Below are experts of layer 4 (counted from 0) of a mixture-of-experts language model. Rows are named down (a neuron's output weights, with its number) and show model dimensions 0-191. Each number is 200 + 20 x the weight over its row's rms, rounded and kept within 0 to 999.
Before each expert's rows: "raises" lists some tokens whose logits its average output raises strongly, later layers aside. This comes from a sample of Wikipedia text that the model never trained on.

# expert 98
raises: "ar", ".", "ly"
down1,219,175,219,231,194,203,211,219,208,219,211,217,205,172,207,240,187,190,174,263,217,180,201,185,220,231,159,198,205,186,188,219,175,159,213,201,185,196,227,179,170,186,204,203,193,205,237,188,221,234,206,196,159,214,201,176,207,214,209,207,187,194,185,206,236,205,156,214,183,177,213,209,218,189,171,207,203,202,189,197,186,217,196,207,230,187,207,193,198,188,181,200,203,216,222,214,183,208,189,206,144,191,191,149,158,205,233,205,188,193,237,197,164,203,217,222,183,195,212,193,231,182,177,199,197,177,197,186,190,209,163,195,230,206,214,237,176,211,220,203,204,200,210,184,150,209,170,197,198,213,199,229,207,215,212,173,207,220,181,208,169,183,180,177,242,201,192,180,192,221,203,235,224,176,205,205,196,194,188,185,184,211,226,179,196,187,218,212,214,214,236,223
down2,195,192,187,242,189,194,196,204,198,204,185,191,190,193,179,203,175,231,175,179,187,207,160,194,182,193,199,211,219,189,198,214,242,206,203,241,214,218,188,193,173,214,209,166,206,171,202,196,193,234,196,174,141,189,186,212,222,204,193,205,208,191,191,228,186,192,177,199,186,209,211,179,206,198,212,225,192,213,218,195,221,178,202,200,179,203,163,186,164,205,210,208,232,185,201,214,252,228,219,187,205,184,180,213,207,208,242,200,201,205,217,171,208,241,181,165,193,218,209,210,219,210,191,188,211,222,181,201,181,176,172,237,201,163,210,207,231,217,170,213,184,202,212,173,240,196,224,195,210,194,221,208,164,193,193,215,222,196,202,159,224,200,174,204,227,198,217,160,192,193,205,195,156,204,188,218,185,212,170,237,207,231,153,210,244,216,223,185,190,189,205,228

# expert 97
raises: "\".", "), and", "ation.", ").", "”", "ations."
down0,176,192,213,186,189,210,225,190,174,184,194,178,196,187,219,176,200,222,186,182,173,171,195,188,210,244,219,238,189,210,235,221,218,220,198,223,186,214,230,196,211,230,206,203,183,160,173,214,219,177,205,201,213,199,187,209,205,194,232,228,225,194,247,196,197,206,222,188,178,210,176,224,224,228,199,163,199,206,266,180,196,210,212,213,175,155,208,191,177,227,192,211,201,194,177,191,201,203,212,198,228,182,193,215,188,224,179,169,221,236,201,211,158,176,186,232,199,224,212,192,192,185,245,207,205,180,173,224,181,208,187,183,220,167,234,193,197,206,209,225,221,194,187,178,204,206,201,200,164,229,211,231,195,202,172,190,179,220,207,206,180,216,199,220,189,195,202,196,169,196,171,185,185,209,193,164,191,211,216,194,199,201,140,184,201,204,176,197,195,202,224,171
down1,196,208,186,201,210,194,199,219,178,226,208,207,200,170,168,215,164,212,201,163,173,171,209,184,204,248,219,201,202,183,205,210,198,160,198,211,209,173,227,174,183,193,188,193,239,198,210,218,195,227,206,222,212,209,225,217,237,201,179,159,209,195,180,187,191,190,218,177,222,183,222,201,191,201,163,195,200,218,195,201,233,203,149,189,168,195,244,197,210,214,199,204,230,152,170,223,236,201,202,190,201,232,247,196,199,184,175,194,198,164,215,193,166,198,202,210,220,223,217,203,184,199,220,164,194,221,200,214,185,206,201,233,197,186,201,248,201,217,190,192,186,166,208,207,204,198,180,213,208,170,183,213,193,223,225,183,168,208,247,192,185,191,192,239,213,209,223,176,216,186,185,213,176,216,210,203,215,189,165,187,214,197,201,167,182,233,208,205,183,221,195,221

# expert 3
raises: "istic", "isher", "hest"
down0,142,209,218,206,211,161,158,185,204,246,226,173,189,220,183,178,196,210,212,177,152,205,230,198,194,209,192,214,183,208,207,197,200,206,213,192,216,223,216,194,197,232,170,195,229,161,237,186,203,161,177,179,198,180,197,217,170,185,219,225,206,173,211,229,184,212,206,199,198,213,189,212,225,217,227,230,218,224,224,186,217,182,217,234,220,191,184,225,190,212,213,195,212,177,194,188,204,201,217,179,222,181,229,225,155,192,211,201,186,203,208,189,212,210,171,191,155,214,205,181,199,243,231,205,180,199,186,207,208,212,215,180,194,204,208,185,179,207,188,201,205,184,219,177,228,250,216,216,168,187,204,172,170,211,190,208,144,199,183,214,205,197,179,202,229,207,188,200,203,192,209,211,207,214,209,176,224,184,202,183,197,189,219,212,151,214,213,209,198,219,176,168
down1,184,190,196,197,209,204,217,200,196,234,227,200,209,231,186,195,209,183,214,243,209,189,207,193,216,187,160,193,168,208,184,207,217,225,197,254,212,190,176,190,204,208,201,206,216,236,239,179,202,172,193,200,203,190,217,243,173,175,165,203,195,224,167,215,174,192,207,196,190,207,208,174,221,237,210,180,202,193,192,206,187,217,185,218,182,211,182,170,197,190,216,215,206,177,155,205,211,213,193,237,167,195,164,212,192,228,189,211,204,197,214,193,223,199,163,176,197,192,160,228,201,211,221,239,168,221,211,197,195,188,200,172,173,198,169,197,191,245,178,204,212,221,180,179,202,228,208,188,187,239,219,214,178,186,192,247,206,205,187,218,188,182,190,197,222,176,193,191,172,188,201,239,202,211,198,187,208,201,245,185,175,222,207,184,233,167,224,213,188,170,173,194

# expert 42
raises: "ider", "view", "igan"
down0,180,227,177,193,205,188,206,197,184,223,197,241,208,215,239,206,195,169,210,191,206,179,186,196,220,188,214,201,152,187,209,179,214,207,194,248,202,192,189,200,204,228,209,178,203,223,195,219,236,238,174,227,188,170,132,210,201,162,212,194,224,191,187,188,181,202,184,214,212,198,187,217,213,202,194,205,189,198,204,213,193,247,192,233,214,208,209,191,185,209,186,197,186,174,232,212,253,197,175,159,215,203,197,188,200,214,204,212,194,198,196,171,189,167,193,204,205,198,228,197,177,202,198,160,193,187,188,195,228,221,192,192,221,194,218,208,231,227,210,192,189,181,217,193,192,213,199,201,191,194,189,192,240,153,194,136,228,220,203,180,216,175,171,187,188,204,211,218,218,176,168,161,223,210,207,201,222,228,181,199,226,172,194,175,228,198,192,197,229,219,206,210
down1,168,175,208,216,197,179,208,173,220,220,184,197,211,198,203,235,190,210,174,223,169,160,184,190,238,151,197,202,223,179,178,227,201,227,212,192,205,207,232,165,179,179,210,196,198,167,228,202,195,157,179,194,182,236,177,222,211,192,220,217,187,236,178,224,203,214,189,217,178,213,176,202,198,219,201,203,204,191,177,204,208,186,193,213,204,193,171,219,213,213,209,234,209,211,198,208,193,243,208,182,189,196,191,179,185,195,144,242,204,236,192,228,172,206,168,188,199,194,210,185,215,188,214,187,204,206,183,210,146,184,204,227,205,170,215,218,212,182,206,195,215,212,175,184,169,200,212,175,220,194,204,209,212,193,203,191,165,221,212,196,219,179,218,181,224,199,207,159,213,176,198,260,182,219,213,181,227,213,220,224,172,229,204,209,211,223,209,214,186,196,194,217

# expert 19
raises: "ad", "at", "of", "an", "ri", "it"
down1,199,183,187,198,187,196,209,200,182,177,188,198,197,198,222,181,226,190,178,204,221,214,206,242,196,203,214,177,179,172,209,213,176,229,225,201,204,195,193,177,250,213,215,204,150,207,221,216,196,236,188,272,159,192,200,196,215,191,152,175,161,205,191,196,220,221,209,170,177,191,172,227,168,192,207,172,166,233,175,185,203,216,231,204,212,240,203,198,194,181,183,164,191,177,226,195,179,179,189,202,218,225,205,155,214,194,222,193,183,216,224,200,216,194,238,219,208,198,218,193,213,238,219,228,225,200,195,230,202,168,195,207,178,171,190,192,220,197,209,200,195,215,214,201,195,180,170,211,196,220,225,217,173,181,192,171,194,186,148,217,209,169,201,205,202,208,236,186,192,183,206,192,188,191,191,204,213,210,233,201,187,208,220,203,217,197,212,207,215,190,214,211
down2,197,178,208,181,187,230,144,192,209,235,196,196,205,203,203,209,214,207,195,185,231,182,196,235,208,158,197,207,200,214,230,205,189,191,210,216,228,157,164,219,152,180,224,189,232,169,187,208,177,209,180,198,179,177,216,195,218,190,201,228,194,213,184,198,198,185,169,229,211,189,210,222,192,196,173,225,182,202,207,202,166,195,238,244,224,190,225,217,166,189,163,208,202,197,215,204,201,188,231,197,227,216,212,202,199,203,188,233,166,213,189,181,217,211,208,214,193,166,227,217,192,202,206,196,191,199,221,159,174,171,189,185,201,198,183,187,201,196,173,191,216,187,197,185,169,207,199,212,164,184,198,181,200,194,216,220,227,203,211,184,237,184,204,184,201,223,203,185,202,200,202,209,206,225,205,236,216,154,187,181,180,191,234,195,250,238,256,208,194,205,219,200

# expert 69
raises: "pen", "ific", "ification", "iod"
down0,211,192,198,223,198,218,183,219,209,196,206,174,143,196,217,182,200,203,195,213,214,218,199,221,189,206,177,215,243,201,185,178,226,218,235,179,227,193,237,240,255,197,199,225,234,171,203,206,151,167,237,199,187,215,181,187,195,191,225,227,229,179,180,219,211,178,212,183,198,183,172,215,189,188,226,177,219,201,158,175,243,201,185,176,193,205,214,202,221,194,206,198,201,211,189,172,213,206,174,239,205,207,178,203,202,193,201,188,179,192,225,191,207,174,202,204,205,200,202,144,196,179,173,190,199,212,211,178,209,217,187,205,205,219,206,177,214,200,187,205,195,196,215,219,214,179,165,192,194,192,214,224,213,200,180,195,177,207,155,202,201,181,201,192,224,239,185,200,190,180,251,213,186,160,168,215,201,199,226,217,151,195,222,224,202,190,209,222,198,212,206,188
down1,191,217,204,207,203,207,208,205,215,191,197,179,188,221,253,223,222,190,205,197,207,180,166,210,218,214,198,197,176,234,227,199,203,230,169,206,198,222,194,193,184,196,176,179,182,196,207,190,182,206,219,204,209,179,179,176,206,182,175,188,207,234,198,217,210,217,176,159,196,202,196,179,200,190,171,205,189,208,224,220,186,216,199,216,212,162,200,258,183,215,192,218,180,157,186,224,211,153,212,201,228,198,232,226,208,223,224,220,179,195,196,209,196,227,189,201,216,161,231,220,211,208,228,204,207,189,198,202,188,190,134,150,219,218,211,212,205,200,199,173,234,232,159,193,176,187,200,224,216,225,189,209,160,191,219,237,207,178,173,168,216,199,199,196,202,224,229,187,203,175,193,193,206,196,215,218,154,226,195,172,216,201,209,189,200,192,175,203,188,171,200,216

# expert 94
raises: " of", " of T", "au", "let", "qu", "als"
down0,168,189,229,210,201,201,206,188,210,156,197,202,192,220,173,207,190,215,202,198,198,215,192,231,178,189,193,224,176,189,207,210,227,138,205,194,207,166,211,192,227,215,217,193,182,198,191,171,219,177,212,213,222,233,183,210,182,208,188,194,186,193,220,160,224,233,210,185,166,216,169,185,202,216,250,211,214,221,226,156,200,174,234,205,144,189,213,190,210,195,209,177,224,186,224,168,185,212,200,204,228,190,193,203,206,229,195,237,189,224,202,202,222,220,167,228,208,221,210,218,206,200,192,170,164,207,176,214,168,159,185,220,176,180,219,186,192,185,199,177,197,194,204,204,178,232,197,229,223,211,190,198,144,194,222,243,223,190,217,199,183,216,172,190,200,204,197,224,202,198,182,198,204,216,219,222,216,186,216,172,185,190,200,180,204,214,203,188,192,201,221,230
down1,188,183,217,202,232,219,230,208,191,242,170,179,174,194,190,158,215,225,227,184,189,217,177,197,197,187,197,184,200,212,241,189,252,215,187,186,208,212,197,196,204,209,158,198,236,213,169,189,185,190,217,178,181,178,223,218,187,213,241,182,192,233,174,199,208,185,184,206,200,171,189,196,191,205,154,190,195,180,200,178,194,226,188,241,183,188,219,215,228,175,180,200,192,182,216,183,205,157,196,203,191,207,145,172,230,226,186,185,231,212,190,204,206,202,198,215,215,211,225,209,198,182,182,205,193,183,213,212,168,187,210,220,162,200,216,221,183,183,233,190,194,199,203,183,212,230,196,196,207,173,207,233,241,192,171,181,203,213,205,189,204,215,214,195,178,235,202,203,203,167,204,197,188,191,214,212,171,173,219,239,215,220,197,195,222,180,244,192,219,209,240,189

# expert 37
raises: "ide", " of G", "ides", "arn"
down1,195,185,174,216,183,152,156,219,190,223,176,192,189,178,194,171,184,215,213,193,140,186,230,184,183,214,204,254,200,232,214,228,205,227,203,230,203,167,169,204,220,219,196,175,199,190,172,200,230,176,216,238,192,213,222,198,186,187,198,229,218,229,182,237,218,211,183,190,195,202,211,163,217,190,214,202,218,205,235,190,203,204,159,209,197,235,232,192,163,173,202,227,216,217,176,205,191,232,170,175,198,191,225,180,216,194,168,176,211,208,220,156,207,208,180,200,174,202,181,197,178,217,193,218,189,218,239,188,211,243,203,181,197,186,212,183,193,242,201,178,187,206,228,176,195,236,176,200,190,212,203,197,206,201,194,208,206,221,203,179,181,184,158,182,204,175,213,218,197,180,214,201,210,221,200,182,219,199,205,195,207,200,188,184,208,222,201,213,191,200,215,212
down2,207,168,199,180,215,217,213,223,159,221,172,169,187,239,203,171,173,189,176,225,206,209,227,182,201,203,172,217,203,218,215,238,209,204,205,191,204,204,206,232,206,180,232,234,190,195,193,175,237,241,192,177,210,208,208,178,194,187,182,188,194,179,211,179,203,227,198,198,188,209,190,220,223,206,218,229,212,239,168,201,191,232,203,202,183,229,226,216,233,216,218,192,182,188,203,196,221,198,179,218,230,254,196,154,201,195,205,179,206,205,195,191,200,182,201,175,211,166,185,177,183,185,169,208,147,221,177,219,218,210,195,208,218,186,188,155,217,221,228,168,186,166,221,190,212,201,192,217,177,210,174,198,196,199,202,214,242,157,176,202,146,198,189,212,180,194,202,203,198,217,206,220,218,217,220,187,184,214,189,194,203,208,225,181,207,214,168,202,201,182,190,192

# expert 87
raises: "'s", "’s", "-"
down0,175,211,192,207,216,186,186,220,193,230,197,165,170,188,157,178,192,172,199,189,208,207,249,235,179,210,188,183,157,236,209,201,193,205,170,225,199,175,208,232,213,208,187,233,255,209,206,199,215,192,228,184,210,180,189,168,228,210,190,188,265,190,211,215,205,177,178,226,194,193,207,205,172,192,231,212,180,237,167,188,173,191,197,221,220,243,228,189,191,222,199,192,209,205,187,218,195,207,226,207,193,193,198,218,180,197,186,180,214,187,265,214,215,176,210,174,176,197,195,207,165,221,199,174,185,168,206,188,199,175,205,212,172,171,202,208,175,231,218,208,193,195,232,212,210,187,208,214,192,216,197,225,186,223,180,194,209,200,183,197,176,185,187,218,193,207,233,219,200,224,187,204,233,210,207,180,190,219,175,194,189,210,201,182,159,215,192,195,201,189,199,176
down1,215,224,202,222,190,186,183,217,209,183,178,196,240,202,167,178,178,199,183,188,192,213,219,188,182,164,206,222,218,195,206,217,249,260,211,225,177,212,186,208,202,242,206,163,225,174,195,176,190,188,193,165,195,229,195,220,176,191,215,212,184,168,221,179,215,211,179,211,227,211,189,184,212,219,226,205,207,188,212,167,198,195,220,144,212,213,224,183,221,172,215,194,193,181,187,156,218,226,195,167,204,186,177,222,223,215,179,215,211,212,161,167,220,167,147,195,231,222,194,198,195,211,208,204,223,219,201,174,185,237,191,203,214,170,179,183,238,227,183,168,202,200,192,207,201,215,238,186,186,193,210,198,189,179,213,198,208,207,173,204,198,195,200,228,199,203,212,204,192,193,200,182,201,198,161,211,225,170,202,188,233,178,209,222,210,196,216,198,206,220,195,209

# expert 33
raises: "it", "ner", "og"
down1,154,193,202,157,202,173,198,202,190,161,223,210,207,187,232,168,219,186,231,229,221,256,196,223,205,206,183,206,230,172,206,257,203,183,192,216,217,170,230,165,185,182,221,212,240,230,212,209,232,230,218,192,198,221,226,197,181,173,191,228,182,207,208,182,177,214,209,195,211,187,182,234,195,183,190,192,208,206,208,196,222,208,187,226,220,188,222,196,230,189,197,172,217,198,185,217,198,219,180,185,204,198,201,207,192,195,196,171,191,160,168,181,176,172,159,219,171,215,174,189,199,217,217,205,184,220,252,214,221,191,181,200,227,207,213,215,192,185,201,219,196,198,198,223,236,167,193,187,210,198,207,191,187,208,189,195,180,176,161,203,189,169,210,217,195,200,169,210,205,165,191,185,214,182,209,180,219,210,191,212,221,180,191,192,207,244,192,219,194,215,194,176
down2,181,189,197,231,201,230,192,191,242,204,220,207,202,236,252,228,184,220,217,205,176,174,177,212,181,175,162,206,198,208,205,170,199,188,200,204,199,194,181,222,169,200,212,210,208,222,213,231,218,221,224,184,194,215,190,181,194,205,243,196,220,218,225,194,205,167,191,229,211,214,208,231,213,224,214,198,197,197,188,200,208,207,213,202,203,189,194,183,203,219,213,151,218,202,227,204,162,207,189,199,175,178,167,214,153,178,171,162,196,193,191,205,200,171,217,191,182,222,236,206,194,141,226,187,186,194,208,183,229,221,181,201,223,200,209,215,201,230,207,188,190,223,228,203,214,216,177,206,165,184,215,219,198,205,206,206,191,199,224,186,230,190,207,193,183,230,206,210,209,215,166,216,164,192,203,199,193,191,184,170,228,156,206,147,195,186,200,190,209,195,171,154

# expert 6
raises: " ", ".", ", "
down1,183,215,199,189,192,202,193,209,240,206,207,178,200,194,203,255,195,202,203,192,188,201,206,225,195,154,173,217,208,210,191,163,195,226,229,243,193,194,173,196,179,224,226,245,227,189,178,197,167,171,217,195,195,196,216,217,223,217,187,210,207,217,182,210,197,221,226,206,221,208,215,214,218,202,177,203,180,213,192,224,206,225,196,173,218,226,197,184,212,233,188,225,196,185,236,182,169,214,209,219,192,250,190,181,188,212,165,188,228,192,207,164,222,230,171,199,164,171,180,219,228,188,203,225,199,175,210,217,167,229,218,200,200,220,180,190,189,211,175,191,181,162,207,205,187,201,231,190,201,187,177,179,170,137,182,174,218,225,219,218,177,173,170,176,195,192,208,202,230,176,189,192,188,201,225,203,184,208,193,199,193,186,175,190,211,201,202,222,185,184,222,209
down2,208,153,247,217,202,211,210,203,207,173,187,209,171,163,187,202,238,211,203,219,197,204,205,199,195,169,210,164,180,182,251,226,198,185,208,187,180,191,189,179,200,202,189,205,216,204,186,213,217,211,210,201,175,195,200,167,222,218,184,192,207,208,196,233,200,168,229,180,204,231,196,217,195,216,220,173,213,176,211,163,214,193,184,223,190,198,178,190,208,184,186,217,185,211,179,252,216,197,214,204,221,205,160,190,210,233,194,211,181,194,223,180,186,181,191,200,201,181,171,185,218,214,236,205,198,215,222,208,210,209,173,187,179,151,218,227,207,205,198,199,250,185,219,243,195,190,183,191,163,215,199,195,222,219,207,220,169,199,194,185,164,148,183,198,209,191,161,224,221,212,216,235,180,228,237,193,204,199,197,203,161,203,202,177,209,224,195,212,206,192,189,226

# expert 51
raises: "ouse", "ney", "erous", "illion"
down1,207,207,214,229,164,198,179,203,213,204,209,172,193,188,227,184,220,212,205,197,167,209,157,225,214,187,214,186,232,206,214,160,171,205,224,214,238,173,181,179,187,203,185,204,223,155,179,190,187,174,183,167,205,202,236,185,170,204,198,234,170,183,242,191,180,218,185,222,192,189,177,212,183,199,231,211,218,171,176,203,171,177,192,182,186,171,154,200,216,157,202,225,229,196,194,206,176,214,187,204,196,195,207,197,204,230,195,233,201,223,209,184,228,179,183,183,232,155,198,189,228,215,185,203,228,176,190,215,206,210,195,209,202,200,173,212,195,187,216,203,222,201,209,236,212,209,207,205,220,213,221,210,175,206,194,199,213,212,216,183,219,210,196,191,185,176,209,227,192,191,240,180,195,219,196,210,206,223,242,194,188,215,212,208,219,189,225,148,247,204,182,180
down2,204,199,199,162,225,193,220,192,214,207,184,220,207,210,190,197,200,185,205,211,167,191,204,213,210,190,218,173,209,194,204,166,198,176,202,169,214,234,194,224,191,200,210,197,206,202,179,194,168,195,177,200,195,196,196,219,212,236,228,201,224,186,195,202,206,184,211,226,190,197,223,217,206,184,200,233,176,197,170,238,183,235,219,205,207,193,199,254,189,180,238,183,192,225,215,215,191,229,224,190,226,177,180,150,206,207,212,178,209,170,182,179,209,231,221,213,198,220,241,221,202,203,199,179,195,217,212,189,181,200,160,198,217,216,182,198,188,166,214,232,153,199,189,194,129,235,177,204,200,197,213,197,163,187,207,173,196,202,210,191,185,191,179,142,191,190,187,181,218,199,199,234,214,215,178,225,170,197,212,214,208,184,249,193,188,222,202,222,219,219,200,179